Below are experts of layer 5 (counted from 0) of a mixture-of-experts language model. Rows are named router (the router's row for the expert), gate (a neuron's input weights, with its number), up (a neuron's input weights, with its number), down (a neuron's output weights, with its number) and show model dimensions 0-255. Each number is 128 + 32 x the weight over its row's rms, rounded and kept within 0 to 255.
Before each expert's rows: "comes before" lists some tokens at least twice as common just after its tokens as in all text; "gets" lists some tokens that make up at least twice as much of what it gets as of all text. This comes from a sample of Wikipedia text that the model never trained on. Tokens count by the router's weight.

# expert 9
comes before: " the", " a", " by", " to", " his", " in"
gets: " by", " with", " at", " to", " for", " under"
router [136 156 146  29 203 144 136  87 148  95 127 113 101 101 125  71 179  81 162 122 122 117 124 113 132 128 108 153 141 137 130 130 133 138 108 169  91 134 113 228  82 160 121  91  82 118  75 167  95 108 125 126 131 106 106 164 121 130 113  55  88 101 108 127  98 119  60 102 169 112 109 158  96 108 137 167 141 151 132  91 148  82 153 129  98 117 139 185 141 149 158 133 153  95 158 147  79 194 144 150 107 125 120 171 120  83 154 117  82 136 151 114 104 180  84 151  85 110 154 144 117 125 104 141 109 141  90 148 103  62  91 151 112 118 140 119 135 134  73 167 124 112 135 116 142 120 153 124 145  87 177  78 175  96 138 167 150 159 146 161  66 121 104 157 136 102 126  97 204 180  95 171  94 118 123 133 152 158 130 131 116 136 100 157 137  83 113 147 139 136 202  95 127 105  64  74 143 167 128  99  60 118  52 152 153 135 147 166 141 121 101 169 160 158 148 126  96  89 103 178 145 123 156  51 139  92 174 109 126  70 146 192 119  76 115 117 113  83  72  92 104 142 104 166 134 138 113 131 178  85 134 117 197 103 164 117]
gate0 [123 154  67 125 125 137 125 160 158 156 139  55 129 107 118 122 193 133 139  74 146 113 128 153 133 112 147 144 199 130 121 107 115 156 130 134 105 122 138  90 163  69 148 117  52 150 191 173 152  83 135 147 106 179 152 147 168 111 140 116 189 150 117 112 155 113 121 194 168 146 118  99  93  95 134 183 125 130 111 140 101 169 115 113 118 147  83 149  81 133 110 143 127 124 156 172  97 147 113 231  81  80 101 108 108 114 153 160 213  79 116 137  99 156 189 156  98 171 148 160 191 137  82 121 140 143 154 195 101 141 156 170 173 109  81 178 150 149 164 131 111 128  59 134 106 105  65 106 140 101 133  65 189 164 175 148 149 174 170 103 101 136 134 125 149 153 102  95  98 116 181 130 132  95 173 140 174 139 131 156  86 104 180 187 110 116 130 166 106  81 120 123 133  70 114 135 125 111 132 184 124 168 145 136 174 117 163 132 101 114 122 156 121 151 170 116 173 116 106 103  92 160 186 104 108 100 144  54  81 127 123 129 135 137 146  72  64 119 131 146 171 101  95 148 108 126 113 170 130 108 111 152 123 129 127 186]
up0 [130 175 120  95 100 143 114 141 178 169 115  91 154  61 105  76 140 167 123 136  87 160 118 151 138 129 158  90 133  99 101 128 149 178 108 126  78 123 175  89 112 129  96 145 126 163 112 133  71 141 104 137  87  80 122  75 130 150 158  93 182  88 139 133 145 191 117 182 116  91 119 116  73 135 151 124 146 121  85 189 134  63 171 114 128 134 144  75  89 127 147 118 143 113  91 124 118 145 121 135 109  87 151 186  73 127 138 118 162 133 124 155 129 112 110 137 133 140 107 128 105 168 191 100 123  61  79  89  87 109 130 171 214 124 159 137  77 109 144 138 145 111  91 114 106 223 117 106 202 141 219  93 164 152 121 153 116  74 152 102 166 168 135 186 149 133 167  83  70 157 116 148 173  39 155 131 125 101 135 118 181 105 128 123 105 102 140 119 152 108 167  79 163 136 117 102 129 104 117 131 100 145 116 155 131  83 110 131 145 157 180  85 189 135 146 137 134  97 100 168  80 136 141 147 130 156 196 133 133 158 111 107 175 102  92 122 138 109 106 112  98 112  98 121 139 130 116  71 182 155 160 116 156  73 198  81]
down0 [138 118 174 106  69 113 110 139 143 135 127 100 128 116  85 135 144 196 167 163 122 127 137 133 118 175 116  73  89  93 118 109 140  41 130 134 130 140 136 139  93  97 197  99  94 143 212 130 133 139 134 157 137 119 145 111 113 142 153 213  63 173 120 147  97  83 150 137 122 124 154 110 147 151  90 132  70 192 108 213 113 141 148 167 139 161 157 141 111 156 136 113  86  79 197 132 131 143 119 103 123 141 165  55 134 155 128  85 140 149 156 104 161 108 147 169  92 189 113 123 167  44 135 131 145 117 188 129 187  89 104  98 103 119 176 149 147 178 141  38 146  43 126 166 139 139  98 119 154 106  69  98 108 172 117  88 131 101 180  87 136 103  83 152 143 113 106 135 124 112 165 185 144  79 153 145  90 165 146 149 152  83  51 114 107 118 112 125 172 116 168 134 149 147 102 130 171 147  79 161 108 141 120 176 165 102 132  98  80 167 128 111 151 126 150 120 121 127 114 118 123 153 113 149 152  79 138 146 147 122 124 103 138 143 116  78  87 179  95 198 151 136 146 123 121 137  80 111 123 130 129 159  69  94 111  99]
gate1 [137 191 122  87 209 121 169  83 146 139 120 170 119 140 164 152 140 117 119 104  99 158  73  87 110 111 120 165 140  74 101 112 116 142 161 158 112 136 162 135 100  83 140 111 109 118  99 118 160 134 118 139 113 139 156 173 103 126 143  99  93  91  90 154  89 117 141 121 130 163 132 128 167 167 150 138 129 197 167 102 107  94 176 169  67 134  66 131 102 108 135 136 140 191  78  99 157 101 108 123  94 179 140 105 153  95  94 154 114 121  85  86  82 115 123 173 148 123 114 117 132 119 135 140  97  76 130 161 130 104 142 189 108 183 128 102 131  93 153 161 139 123 150  83 133 129 207 118 107 109 115 121 105 143 149 146 159  68 183 124 125 135 150 163 159 134 109  69 125 139 137 123  66 130 132 140 164 139 174 116 144  62 146 142 126 149 129 100 101 222 131 128 197 171 151 131 133  87 152  67 119 149  88 129 127 130 137 127 178 118 119 127 143 131 124 104 132 148 171 118 255 133 113  88 104 126 171 102  88 122  85 157 176 132  39 141 116 103 155 109   1 154 100 127 142 146 204  96 102 137  86 126  97 146 129 156]
up1 [152 170 147 167 102 123 109 170 107 165 121  87  58 148 179  56  56 109  83  83 151  99 123 137  88 123 118 142 127 170 205 121 186 107 130 116 115 116 139 106 127 166 145 131 140  80 188 101 104 107 135 149 147 124 150 202 119 115 170 155 109  87 117  92 145 112 127 116 238 164  91  91  95 115 116  91  42  62  75 118 153 129 113 117 108 129  99 125  85 134 124 114 137 123  51  60 178  87 161 101 129 146 109 136 113 123 158 124 156 146 123  93 140 136 113 125  83 115 143 142 194 110 166 148 164 136 123 113 117 121  81 140 120 129 145 147 108 120 115  88 148 128 179 135 100 118  81 137  68 139  85 187  75 187 122 138 137 154 143 154  94  92 156 107 140  99 128 142  70 122  91  80 131 127  61 121  92 108 176 122 115 164 162 153 185 153  58  97 117 143 119 131 165 119 155 199 150 126  81 120 113 109 167 112 104 160 129 107 160 117 123 147 133 143 110  98 130  93 162 145 147 145 135 162  74 110 172 113 151 116 164 101 152 141 135  98 121 153 172 143 135 151 132 107 141 176 117 167 118 166 160 159  91 230 169 145]
down1 [123 105 131 151 131 169 161 131 116 137 126 123 115 101 126 133 107 122 129 117 114 157 100 124 186  86 106 180  66 132 186 102 148 157 122 136 168  94 160 163 142 110  57 109 121 155 160 143  93 108  71 126  99 121 137 121  99 127 142 160  98  98 119 137 169 115  93  92 140  57 127 149 157 113 174 128 114 166 155  97 138 109 166  71  91  95  89 108 121  97  92 127 127 121  63 129 148 121  95 144 171  81  85 136 128 104 125 134 130 139 148 124 157 117 131 121 142 153  58 117 193 142 130  90 219 193 111 165 133 172 191 186  70 146 123 190  90 139 110  94 118 148  89 153 164 180 120 125 106 130 138 138 122  84 157 184 176 147 154  87 184 110 101 143 130 163 135  70 134  76  80 116 148  64  77 135 132 109 171  95  86 169 172 167 157 120 150 178 144 188 141 163 122 160 131  95  89  51 120 118 162 139 127 178 125 125 139 127 114 113 121 113 123 119 201 200 119 167 122 112  92 125 104 160 154 118 114  98 108  91 112  90 128 116 121 140  79 147 206 142 211 137 124 180 199 155 137 119 118 124 166 169 155 147 169 104]

# expert 83
comes before: " of", ",", ".", " and", " in", " were"
gets: "s", "es", "ers", "ies", "rs", " people"
router [103 120 133  88 155 152 189 141 113 135 134 148 136  98 105  79 156 105 152 116 118 101 144  64 135 123 124 154 177 161 174 201 133 129 133 126 120 154 210 182 145  93 132  89 124  80 100 146  60 122 221 150 149 166  83 130 151 127 108 151 159 129  93  94  86 152 107 100 146 124  72 189  66 123 109 139 178 103 119 128 160 116 142 156 155 158 172 122  84 165 160 114 120  97 152 147 152 113 124 142  93 103  96 182 109 112 127 140 111 108 124 123 112 153 132 131 119 110 151  94 165 115 117 138 108 175 134 155 117 116 138  87  89 145 181 140 146 148  99 192 124 166 135 183 133  92  94  84 115  49 168  89 125 115 137 151 151 167  83  97  83 175 159  96 122 126  91 101 117 155 184 133 111 132 149 152 112 191 125 126 114 128 140 140 179 105 135 125 109 115 147  98 111  53 142 111 156 128 157 109 104 139 194 150 144 138  91 189  76  83 137 192 134 141 219 131 194 189 163 140 126 164  56 117 120 118 151 116 121 123 164 156  84  97 126 141 202  98  68 166 127 152 104 124 107 122 202 167  98  94 115 165 116 113  86 112]
gate0 [127  60 149 136  95  53 139 208 130 122 136 182  95  93 151 130  75 118 191 140 102 121 111 165 131  48 124 126 153 138 112 155 107 111  76 146 139 147 108 110 104 178  93 155 156 165 161 103  97 169  97 143  75 157 115 159  86 165  84  59 124  69  70 104 131 121 119 107 200 116 107 123 151 155 146 105 111 111 150 155  78 150 146  88 171 189 140  91 160 144  76 169 119 154 154 175 124 137  78 159 146 169 191 112 107 157 117 107 122 140 115 143 143 105 120  61 163 147 136 159 139 120 146  81  98 127 147  55  86 124 130 115  77 168 125 101  95 152  98 139 141 201 162 107 103 120 110  87  84 127 142 168 109  92 159 148 143 106 168 172 118 119 131 122 145 180  74 151 185 123 112  82 123 148  87 140 109 183 132  75 116  87 141 171 124 113 165  94 147 149 142  83  84 195 131 112 130 115 130 129 200 126 166 143 155 130 148  88 152 102 131 176  89 103 125 161 166 153 100 146 120 124 114 147 136 113  96 184 141 130 109 101 159 133 134  90 168  85 123 162  99 112 185  74  70 134 129 154 149  95 134 165 120 118 192 140]
up0 [162 167 138 121 138 119 113 150  67 188 144 157 113 119 154 134 156 119 137 104  98 122 136 117 141  90 154  84  92 109 106 124 117 119  81 167  94 119 130 137  85 128  97 129 128 197  87 101  98  79  99 176 163 149  39 104 136 113 129 118 191 137 103 112  91 147 161 156 178 157 129 161  53 123 146 117 108  95 127 114 120 108 133 110 144 107  81 149 119  75 127 169 163 142  61 118  79 143  97 129 186 154 189 117 109 121  73  72 115 229 159 129 123  85 164  89 151 150 141  99 131 105  88 142 127 134  68 101 128 150 118  92 162  85 189 133 153 105  58 105 142 130 120 122 110 108 104 139 117 119 141 149 103  95 179 121 162 154 190 132 145 105 105 152  79 204  97 144 173 119 118 164 103 188 116 120 154  82 171 191 146 108 112 108  95 211 167 124 125  85 108 126  57 122 152 109 111 129  94 122  98 132 149 117 132 104 118 169 136 115  58 123 150 106 100  65 139 123  93 125 142  66 192 150 124 117  87 158 111  84 122 105 157  96 132 165 106 111  63  85 150 191 116 107 121 168 131 169 101  98 134 147 153 100 109 160]
down0 [ 98 152 110 101 112 108 122 173 171 121 114 103 118  69 143  99  22 103 133  76  90 151 165 179 127 117 163 149 162 112 156 137 115 172 103 151 108 108 110  88  74 141 126 141  79 163 159 129 155  83 143 166  85 204 131 134 107 129 139  80 121 113 107 127 156 153 140 183 102 113 157  85 204 130 163 125  69 104 153 118 126 114 121 148  96 155 119 146 136 138 157 120 135  88  90 212  78  80 131 141 132 141 107 118  91 113  84 131  63 141 149 158 150  95 123  84 115 146 107 100 141 113  69  86 126  86 113 106 143 131  81 168 162 129 140 138 173 139 114 130 106  86 101 144 132 128 135 175 134 110 108 134 152 133  91 103 144 170 137 140 175 117 132 108 101 126 141 101 125 146 123  98  60 142  46 106 115  48 103  98 126 116  86 118 147 149 179 155 174 148 120 190 163  71 171 102  95 166 177 148 162 134 214 152 118 177 171 143 138  95 136 128 149 136 103 119 131 145 106 190 105  88 196 111  69 102  91  76  92 147 145 118 145 103 162 130  99  74  98  91 134 201 185 109 114 138 116 105  76 123 154  75 100 103 122 125]
gate1 [134  85 105 147 125  96  78 164 149 105 123 127 117  81  98 146 126 111 202 197 136  95  92  94 141 151 164 139 135  94 111 167  88 116 163 141 131  79 113 180 101 106 107 112 131  90 120 101 125  87 162  98 124 160 156 174 110 173 113 116 122 129 156 124 152 110 129 171 123 133 165 111 147 106 185 101 130 124 106 110 136  90 127 171 116 144  82 113 144 112 187 105 144 154 118 120 181 102  97 130 109 151 144 113 138 164 150  85 130  95  91 141 124 137 108 130  94 174 133 139 139 102 153 170  90  83 112 156 139 142 195 156 106 184 116 177 110 141 135 152 200 234 148 130 135  82  80 166 119  84 119  88  94  43  87 165 101 130 133 112 136 172  75 140 121 111 194 156  98 144 144 175 118  98 178 113  80 136 136  81 165 151 100 162 163 117 126 129 154 131  93 119 159  39 124 105 171 104 143 172 136 144  94  72 119 134 167 195 103 149 117  85 104 105  77  78 135 109 131 128 137  86 121  97 153 108 127 101  76  87 182 183 106  87 114 219 175 122 129 150 134 157 182 136 101  95 176 167 177 138 128 172  67 131 119 134]
up1 [ 95 101 110 151  87 158 149 141 107 147 112  80  66 117  29  47 134 127 139 165 157 129  96  58 143 152 119 195  62 158 114 128  95 112 177  99 176  79  97 124 146 139 163 158 105 109 150 183 124 113 114 146 171 121 130 108 104 108 110 127 117 136 173 173 154 123 207  75 131 160 178 125 105  94 111  93 144 105 129 153 111 165 110 118 107 134 109 124  93 120 121 103 163 123 124 127  97 116 146  79  80  77 111 160 104 133 154 117 128 123  94  71  75 152  83 172 163 137 167  96 132 136 114 200 107  76  83 124 135 125 185 186  91 155 136 119 173 129 152 130  81 120 124 170 101 104  32 138 144 136 138 135 171  95 128 153 135 157 112 149 119 183 147 120 161 102 148 142 128 167 163 115  98 107 149 184  80 133 159 116  81 141  53 140 155  82 166 125 134 138 140 133 183 163 104 168  99  70  97 148 151 120  79 108 115  63 169 153 159 121 167 117  90  96 178 135 128 171 119 133  82 109 176 139 170 136 129  83 113 102 137 130 203 160 133 135 115 107 120 147 130 132 101 152 126 132 135 129  68 211 125 171 148 144 121 123]
down1 [175  86 103 126 122 130 110 178 132 143 139 133 115  69  96 120 110 186 152 157 139 190  71  96 138 112 101 117 108 110 111 166 148 100 156 169 135 141 128 170 133 110 105  70  92 100 149 162 138  62 103 148 132  83  94 143  81 117 154 151 211 159 174 100 178 139 145 114 100 139 183 106  75 170  99 146 114 106 154 196 155 157 123 132 107 141 126  83  96 134 125  87 172  70 148 158 107 137 111 112 107 139 154 118 153 186 130 125 125 145 109 132 164  90 103 157 121  93 107 165 161 197 184 147  77 100 147 119 113 128 133 164 124 132 111 197 166 125 118 143  93 170  92 136  96  62 112 121 103 158  89 177  96 177 147 201  56 112 106 119 124 182 175 136 141  95 166 125 125 121 161  98 166  76  98  81  80 157 108 138 152 149 117 208 164 145 128  74 126 127 116 158 105 130 121 130 163 117 106 110 104 160 129  78 128 136 152 180 154 112 143 104 124 106  71 128  98 189 108 162 139 116  58 179 168 164 114  44 123 161  92 131 139 147 125 169  78  76 155 139 184 136  94 151  98 129  99 117 176 141 151 106  96 109 143 146]

# expert 3
comes before: " to", " by", " in", " the", " as", " a"
gets: "ed", "ing", "d", " known", "ted", " used"
router [137 161 145  85 182 148  90 141 118  85 186 118 124  83 114  78 143  96 179 163 106  83 129 108 158 139 104 186 115 127 146 137 119 111 110 130 118 173 197 209 145 120 134  78 121 140 139 122  93 107 124 131 155 133 105 166  90 117 101 155 118  80 133 138 140  94 106  77 161 114 104 174  85  96 125 147 122 165 165 157 133  89 147 137  43 159 120 156 102 147 189 116 163 111 109 167 128 166 134 154 144 152  70 156 116 114 158  86 139 112 120 136 103 167  78 148  98  99 151  85 179 119 152 147 156 140 120 190 160 111 119 113 119 139 139 199 198 143  36 162 137 160 145 168 139 134 124 112 133 131 116 123 177 114  96 150 120 151 162 143 128 140 133 140 137 104 146 110 122 155 129 171 115 156 136 179 185 179 126  85 120 102 140  83 139 106 127 153 135 115 162  65 157 169 121 100 105 178 151 122 120 144  51 181 136 153  74 180  98  60  85 173 187 184 156 101  74  96  77 166 122 152 188 115 188 122 170 127  79 124 135 192  91 139  93 146 103 120 118 114  87 173 140 155 149 151 114 126 142  65 152 147 189 115 110 144]
gate0 [143  88 137 166 152 133 130 160 102 102  91 107 159 149  80 141 137  64 112 170 108 103 123  88 141 158 127 218 122  76  84  63 125  90 128  95 138 148 142  92 168  64 101 151  91 103 100 155  75 112  98 101 142 185 167 144  73 174 107 181 172  62 146 143 104 123 113 161 108 116 124 115 152  66  97 115 111 158 167 220 151 106 158 107  93  87  81 161 103 103 181 143 101 100  96 122 101 231 176 148 138 189 115  94 120 109 148 127 129 162 166 119 122 166 141 174 148 159  85  93 107 115 131 146 104 148 152 178 174 107 118 144 125 126 191  76  78 148  34 210 137 114 148 122 148 156 160 156 106 119 146 152 163 103 156 131 126 126 152 125 175 112 162 126 115 141 143 119 127 156 111 108 154 131 126 156 108 144 148  69 175 132 113  94 152 117 107  74 140 102 118  73 117 131 113 102 153 101  71  71 111 142 129 103 135 149 127 179 151  95 118  71 125  95 136 121 104 129  89 147 110 114  90 171  82 135  97 120 142 100 153 150 139 147  83 177 136 105 118 139 148  82 128 157 108 119  64  98 148  79  86 106 100 136 169 134]
up0 [111 104  95  96 120 101 165 129 151 118 147 114 171 103  82 159  97 145 132 133 161 184 159 110 178 218  87 140 100 152 152 134 107 132 177 109 163 187 133 188 150 118 226 183  93 116 136 176 113  83 136 109  93 138 137 126 144 165 147 118 138 100 155 105 127 136  61 136 145 148 121 148 130 154 158 104 137 151 131 105 168 107  99 115  84 182 149 132 132 141 132  84 124  97 115 165 159 111 110 142 141 168 147 136 121 139  89 135 144 106 164 149 129 131 101 145 113 159  98  78 145 155 162 122  93 167 101 113 154  89 145 176 128  86 127  86 134 130  73 115 167 128 178 152  96 183 106  91 104 138  85 134 132  77  99 111 119 136 121 135 157  99 120 189 147 116  96 178 138 169 115  10  63  99 117 166 167 111 112 162 151 136 146 168  95  95 164 170 104 119 204 145  86 152 163  98 195 109 112 141 104  97 123 151 102 107 167 143 190 159 101 119 163 111 133 131 126  75 134 105  62 135  90 143 142 121  94 148 158 182 142  48 140  93 113  93 117 164 107  60 141  60 155 155  86 140 153 126 103 173 104 160 181 101 158  89]
down0 [127 107 119 173 141 128 128 196 169 139  55  73 150 137 114 161  45 144 106 108 112  75 202  86  89 129  97  99 114 158 114 130 158  98 126  86 100 147 127 109 112 122 177 106  98  75  80  91 119 149  93 137  89 126 104 145  76 145  82 113 146 178 126 112 154  92 109 140  94 119 120 133  92 117 158 143 172 155 150 123  52 104 138 105  58 148 114  97 106 149 142 154  84 178 141 212 110 108  85 112 122 127 113 185 165 140 161 142  87 156 133  77 175 177 104 124 126 167 127 140 178 148 113  81  98  93 109 149 118 114 199 198 161 120 170  77  68 127 183 179  92  69 120 116 144 121 126  86 100  73 140 147 137 142 164  86 144  96 166  94 118 110  39  67 139 111 155 101  97 144 116 187 101 126 102  95 134  80 146 133  97 153 135 117 140 113 130 158 145 147 130  96  94 111 143 179 177 157 150 120 143 152 113 126  66 105  83 112 180 157 144  85 141 109 143 161 125 156  70 127 105 113 121 105 145 110 163 140 114 118 107 126 153 128 162 141 196 138 126  64 127 139 170 146  72 100 137  99 136 159 128 114 129 116 112  79]
gate1 [142 146 116 170 122 165 135 114 115 142 208 127  85 133 140 171 135 174 179 119 129 134 143 162 126  92 168 111 140  87  95 118 167 139 136 109 105  94 137 120 102 162 174 105 149  71 157 163 166 103 143 159  38 200 134 111 137 114 140 107  85 124 138  98  94 124 132 133 133  93 192  93 137 114 129 123 122 115 115  99  92 137  77 216  97 106 176  91 108 101 150 153 169 132 109 129 147  74 197 104 133 102 117 116 164 158 107 141 117 131 105 178 171  68 166 113 150 130 173 159  87 185 139 114  87 144 136  88 142 127 114  88 122 163  71  85 129 146 183 150 188  68 137 141 134 166  80 186 115 168 118  90  68 175  81 101 113 157 180 103 144 172  69 169 124 132 126 198 159 133 106 133 121 164 122  53 166 108 157 173 134 150 123 132 160 117 145 117 143 128 156 133 151 103 106 178 118  50 120 135 116 126 173  91  98 125 106  76 121 123  87 102 153 149 134 147 132 169 153 121  99  93  98 133  81 152 116 187 111 143 115 109 128 135 123  97 170 133 153  83 103 138 100 113 131 109 136 111 139  88  62 163  30 146 171 154]
up1 [109 107 136 222 118 110 152 165 168 132 122 138 132 142 135 136 110 164 138 137 127 145 150 140 115 115 168  65 170 150 109 117 140 178  97  83 117 170 172  83 126 129 103 171 136  88 147  90 150 133 144 137 102 188  68 158 159 109 168 109 178 136 139 121 105 115 118 155 108 128 144 122 184 102  95 164 155 119  71  75 128 166  88 110 169 151 160  83 163 152 107 125 153 166 169  66 164 104 172  71 135 140 166 129  60 172 110 183 155 164 108 134 120 113 151 106 180 143 110 154  59 122 124 168  58 126  87  58 110 115  94 150 170 135 102  50 115 131 176 179 104 112 127 138 163 166 141 183 101  89  89 107 159 153 132 139 152 116 115  98 220 127  72 112 154 146 148 171 137  89  81 112 112 124 150  93  73 103  75 156 155 149  87 133 135 162 131 116 123 116 110 161 165  75  61 171 156  74 144  51 115 124 174 104 102 113 118 111 157 148 150 121 150  61 113 103 149 145 142 132  97 117 118  99 128 176  96 120 110 109  85  93 150  91 159 143 133 118 158 119 159 116  76 103 151  91 140 148 153 113 127  91  59 139 152 120]
down1 [101 173 132 157 151 190 152 168 109 193 130 119  82 147 132 212 120 149  79 139 149 149 128 126 118  55 133 148 152 168 112 147 150 141 149 118 160 123 150 118  95 127 134 142  89 107 132 108 209 101 162 163  87 184  96  71 194 159 136 121 172 162 142 114 145  92 127 150 143 106 126 129 160  93 118  96 186  74 129  55  95 118  99 154 127  99 115  86  93 147  94 171 115 100 111 141 177  80 162  72 104 167 187 123 120  89 122 113  85 144 143 107 124 142 134 184 137 126 105  97 113 184 159 112  77 128 124  81  95  90 129  68 109 129 128 118 145 124 148 155 156 153 134 146  90 153 121 180  90 146 120 122  84 136  96  37 197 113 116  93 147 156 118 148 101 134 106 123 129 138  88 113 161 124 149  60 104  83 117 152  92 111 149 183 127  82 107  97  94 153 113 141 154 115  80 149 154  84 143 148 154 113 175 104  59 163  73  83 126 110 100 107 177  81 124 148 128 155 108 111 168  69 119 125  58 130 142 150 146  98  83 101 130 118 158 109 140  97 160 150 196  75 149 119  49 117 139 108 138 160 103 125 101 147 133 186]

# expert 44
comes before: " of", ".", "s", ",", " in", " to"
gets: "s", "ion", "ation", "ment", " use", " work"
router [165 142 119  89 156 158 142 131 122 140 203 176 101 132  94  75 139 111 153 120 129 126 182  71  86 104  85 116 129 150 108 139 145 115 155 119 151 182 124 191 128 165 130  96 124 107 111 111  73 156 140  87 174 193  74 133 107 135 154  91 137 139 117 102 141 145 119 107 131 120 132 189 121 143 105 122 182  91 159 121 139  64 109 172 114 170 137 178 111 178 165 130 158  70 137 139  83  96 155 156 128 125 137 168 116 101  77 177  77  76 110 162 128 106  78 113 184  80 141  99 137 131 152 165 156 151 106 146 151 147 152 130 148 135 148 163 153 156 120 178 129 114 148 149 198 113 116 105 119  61 121  99 152 130 154 201 162 167 140  57 107 174 113 104  96 108 105 108 139 101 112 156 111 152 128 131 107 165  86 122 167 130 110 137 127 120  25 115 110 108 178  55 180 116  62  80 136  90 105 164 145  82 120 122  96 116 144 145 115  61  77 154 126 158 166 166 125 178 154  94 166 125  74  70 123 130 177 143 156 121 135 164 139  90 159 134 150 135  85 139 151 170 103 100 100 145 163 207 149 107 119 130 160 122  64  99]
gate0 [114 138 102 153 104 134  76 122  96 146 178  78 129 128 154 133 172  87 122  42  98  92 161 121 136 108 106 112  52 184 127 135 127  90  78 122 119  93 134 125 216 123 108 131  68 176  82 143  98  99 112 115 154 120 175 140 115  79 107 113 146 152 122 128 123 120  97 133 161 137 143 189 141 109 120 144  94  85 168 108 135  80 133  98 178 170 125 172 177 111 180 122 129  87 133 128 155  40 150  66 134  95 176 182  99 143 134 150 144 104  75  74 111 157 109  84 120 155 137  64 161 134 144 119 152 101 130 129 147 104 130  72 140 142 113 147 161  59 110 129 126 121  79 117 162  93 150 134 101 132 102 141 121 191 140 136 159 214  97 136  97 164 152 129 141 118 128 105 120 118 122  68 151 207 138 185  91 126 130 149 147 183 142 101 137 114 171 138 117 119 112 157 132 152  84 124 129 140 160 128 186  92 130 129 122 133 165 136 165  98 151 122 162 190 119  81 135 121  76 157 153 151 152 160 104 119 129  99 151 102 106  56  93 159  77  83 132  67  82 118 208 140 108 101 165 162  96  93 109  46 129 141 159 141 124 122]
up0 [ 71  68 141  79  71 125 128 119 153 117 116  47 137 182 135 113 148 148 103 192 138 153 143  95  87  91 182 137 129  87 115 170 139 112 133 149 151 148 157 138 150 118 107 112 134 143 138 150 104 165 123 119 134 198  48  95 133 116 149 125 124  80 137 105 174  73 131  96 134 146  83 113  78 130  94 135 104  97 112 103 156 130 152  84 116 130  89 108 120 135 126 118 167 135 129  91 154 159 108  82 213 112 178 150  90 137 118 162 157 161 111 146 170 144 103 115 123 174  72 118 106 187 210 114 123  85 129 160 180 179  91 142 139 121 107 120 137 110 123  96 120  58 153  88 161 113 120 138  74  63 110  91 104 108  56  96 101 123  80 137  91 165 166 102 128 131 119 120  78 145 200 133 115 114 105 110 188 128 136 139  99 100 145  85 196 111 130 161 133 120  78 109  64 108  89 117  89  81 142 109  86  86  99 157 145 122 168 133 141 126 114 110 109 172  96 132 195 115 137 140  90 120  99 149 114 169 141  96 182 139 118 118 128 147 158 174  91  66 125  23 108 120 123 103 126 163 152 132 158 150 174 162 161 164 120 135]
down0 [111 150 139 114 196 171 172 161 107  84 102  79 141 150 136  88 135 115  49 176  96  98 162  91  92 104 119  91 146 159 143 104 103 140 145 112 126 113 115 147 108 113 136 128 159 119 126 167  78 132 170  80  84 116 145 148  89 117 150 234 127 121 126 193 138 113 137 115 130 177 159 160 113 125 181 116  96 156 127 110 124 109  69 197 131 148 111 174 142  87  88 194 134 109 120 127 122 130 127  94 175 140 172  82 140 202 175 188 155 189 102 153 147 135  93 162 107 166  98  77 131 152  82 156 146 148 134 107 147  84  84 145 106 145 110  54  83  97 121 161 149 133 105  90 141 132 112 127 161 127 158 116 108 105  72 131 143  94 105 102  97 187 104 127 121 127  91 107 160 126 170 149 173  57 106 106 128 136 123 136 105 154 155 103  98 124  57 198 193 162 188  81 184 119 118 100 109 101 121 112 134 168 179  97  68  71  77 118  91 129 141 102 107  76 110 105 161 103 148 141 118 137 158  83 138 105 115 145 127  93 144 117 124 151 131 193 152 128 110  80 110 135 136  98 137 180 115 106 127 118 133  65 107  77 136 155]
gate1 [138 170 150  99 140 117 115 130 119 162 208 186  93  91 147 206 148 175  88 146  85 136 151  99  91 143 178 141 148  81  86  51  54 114 103 107 128 114 172  93 140 133 130 147  88 131 123 100 102 146 144 188 140 171 120 113  91 193 113  84 133 138 120 131 150 136  77 104 161  91 141 167 175  76 184 128 172 128 135 122 205 132 119 120 155 117 153 142  88  90 176  96 150  94 147 158 159 105 155 132  79 176 168 122 117 136 108 139  97  61 172 100 125 126 100 125 178 122 122 147 107 116 146 174 104 115  84 152 145 127  94 123  99  66 128 118  99 169 121 136  93 143 138 137  98 104 148 109 142 183 124 124 148 153 173  75 129 133 174  74  83 135 109 114 122 156 103 158 127 135 129 173 111 167 146 116 125  85 160 142 111 142 131 124 175 181  61  71 131 148 191 155 111 174 153 101  94 102 135 151 111  85 140 200 168 125 151 190 143  93  62 138 130 196 132 110 118 144 139 122 168 124 138  90 127 124 108 120 108 121  79 121 166 122 126 116 136 159 141 159 127 151 119 178 172 120 171  60 149 187 142  76 187 168 184 109]
up1 [143 162  71 115 157 145  88 117 150  51  63  44 102 158 110 113 135 159 126 101 172 181 116 137 111 134 114 161 153 155 138 101 140 103  95 127  95 124 123  90  89 137 101 134 139 150  69 113  83 133 168 144  88  96  91  70 109 101  81 107 108  93  76 183 120 113 143 120 109 111 112  74  81 122  54 105 116 100 150  86 173 140 175 118 131 177 137 103 174 193 148 183 156 128  80 144 140  73 164 107 110 103 159 102 126 138 137  89 123 120 128  81 163 100 157 149  60 134 148 154 111  84 128 127 171 145 174 170 117 133 126  96  73  80  90 105 144 156 146 124  94 127 134 121 127  92 135 191 139 106  66 108  94 124 124 200 140  74  66 157 147 123 138 156 122 155 118 117 107 152 135 116 143 110  86  85 138 134 112 149  16 208 137 132 117  85 203 138  86 121 102 144 119 168 142 127  66 120  91 147 145 111 146 117 158 114 164  87 121 182 113 112 141  48  94 119 130  65 134 135  99 125 103 156 140 119 135 174 117 144 112 110 130 144  63  93 137 172 145 144 130 178 175 141 129 139 110 102 112 114 111 143 148 126 103  82]
down1 [115 139 160 119 101 147 140 139 142 186 181 107 139 102 149  75  99 135 132 139 123  56 115 125 106 148 107 121  91 130 117 164 132 142  68 143  78 206 122 182 145 144 161 102 147 154 146 126  70 129 160 130 125 124 126 121 135  62 130 104 148  98 102 164 175  95 122 107 100 123 113  69 186  89 101 172 100 179  87 141  97 156 138 170 121  73 160 118 149  77 112 106 135 110  57 152  99  72 141 154  49 111 160  29  92 112 120 115 143 117 142 162 162 190 102  80 119 133 133  56 162 138  80 101 217 181 112 128  93  99 131 168 161 120 151 154 118  88  83 134  94 133 100 115 150 126 124 141 145  54 123 141  91 136 134 145 127 112 135 110 137  84  92 117 145 134  74 132 118  94 125  74 135 140  66 165 181 109 102 104  99 161 139  83 191  86 102 161 164 121 146  94 138 120 120 141 129 160 125 109 159 137 153 111  93 128 101 182  94 128 129  93  92  97 140  80 146 120 106 137 111 166 160 139  74 116  75 113 102 110 164  93  92 171 112 136 210 106 156 120  72 177 108 156 140 133 180 146 100  82 163 133 102 166 133 134]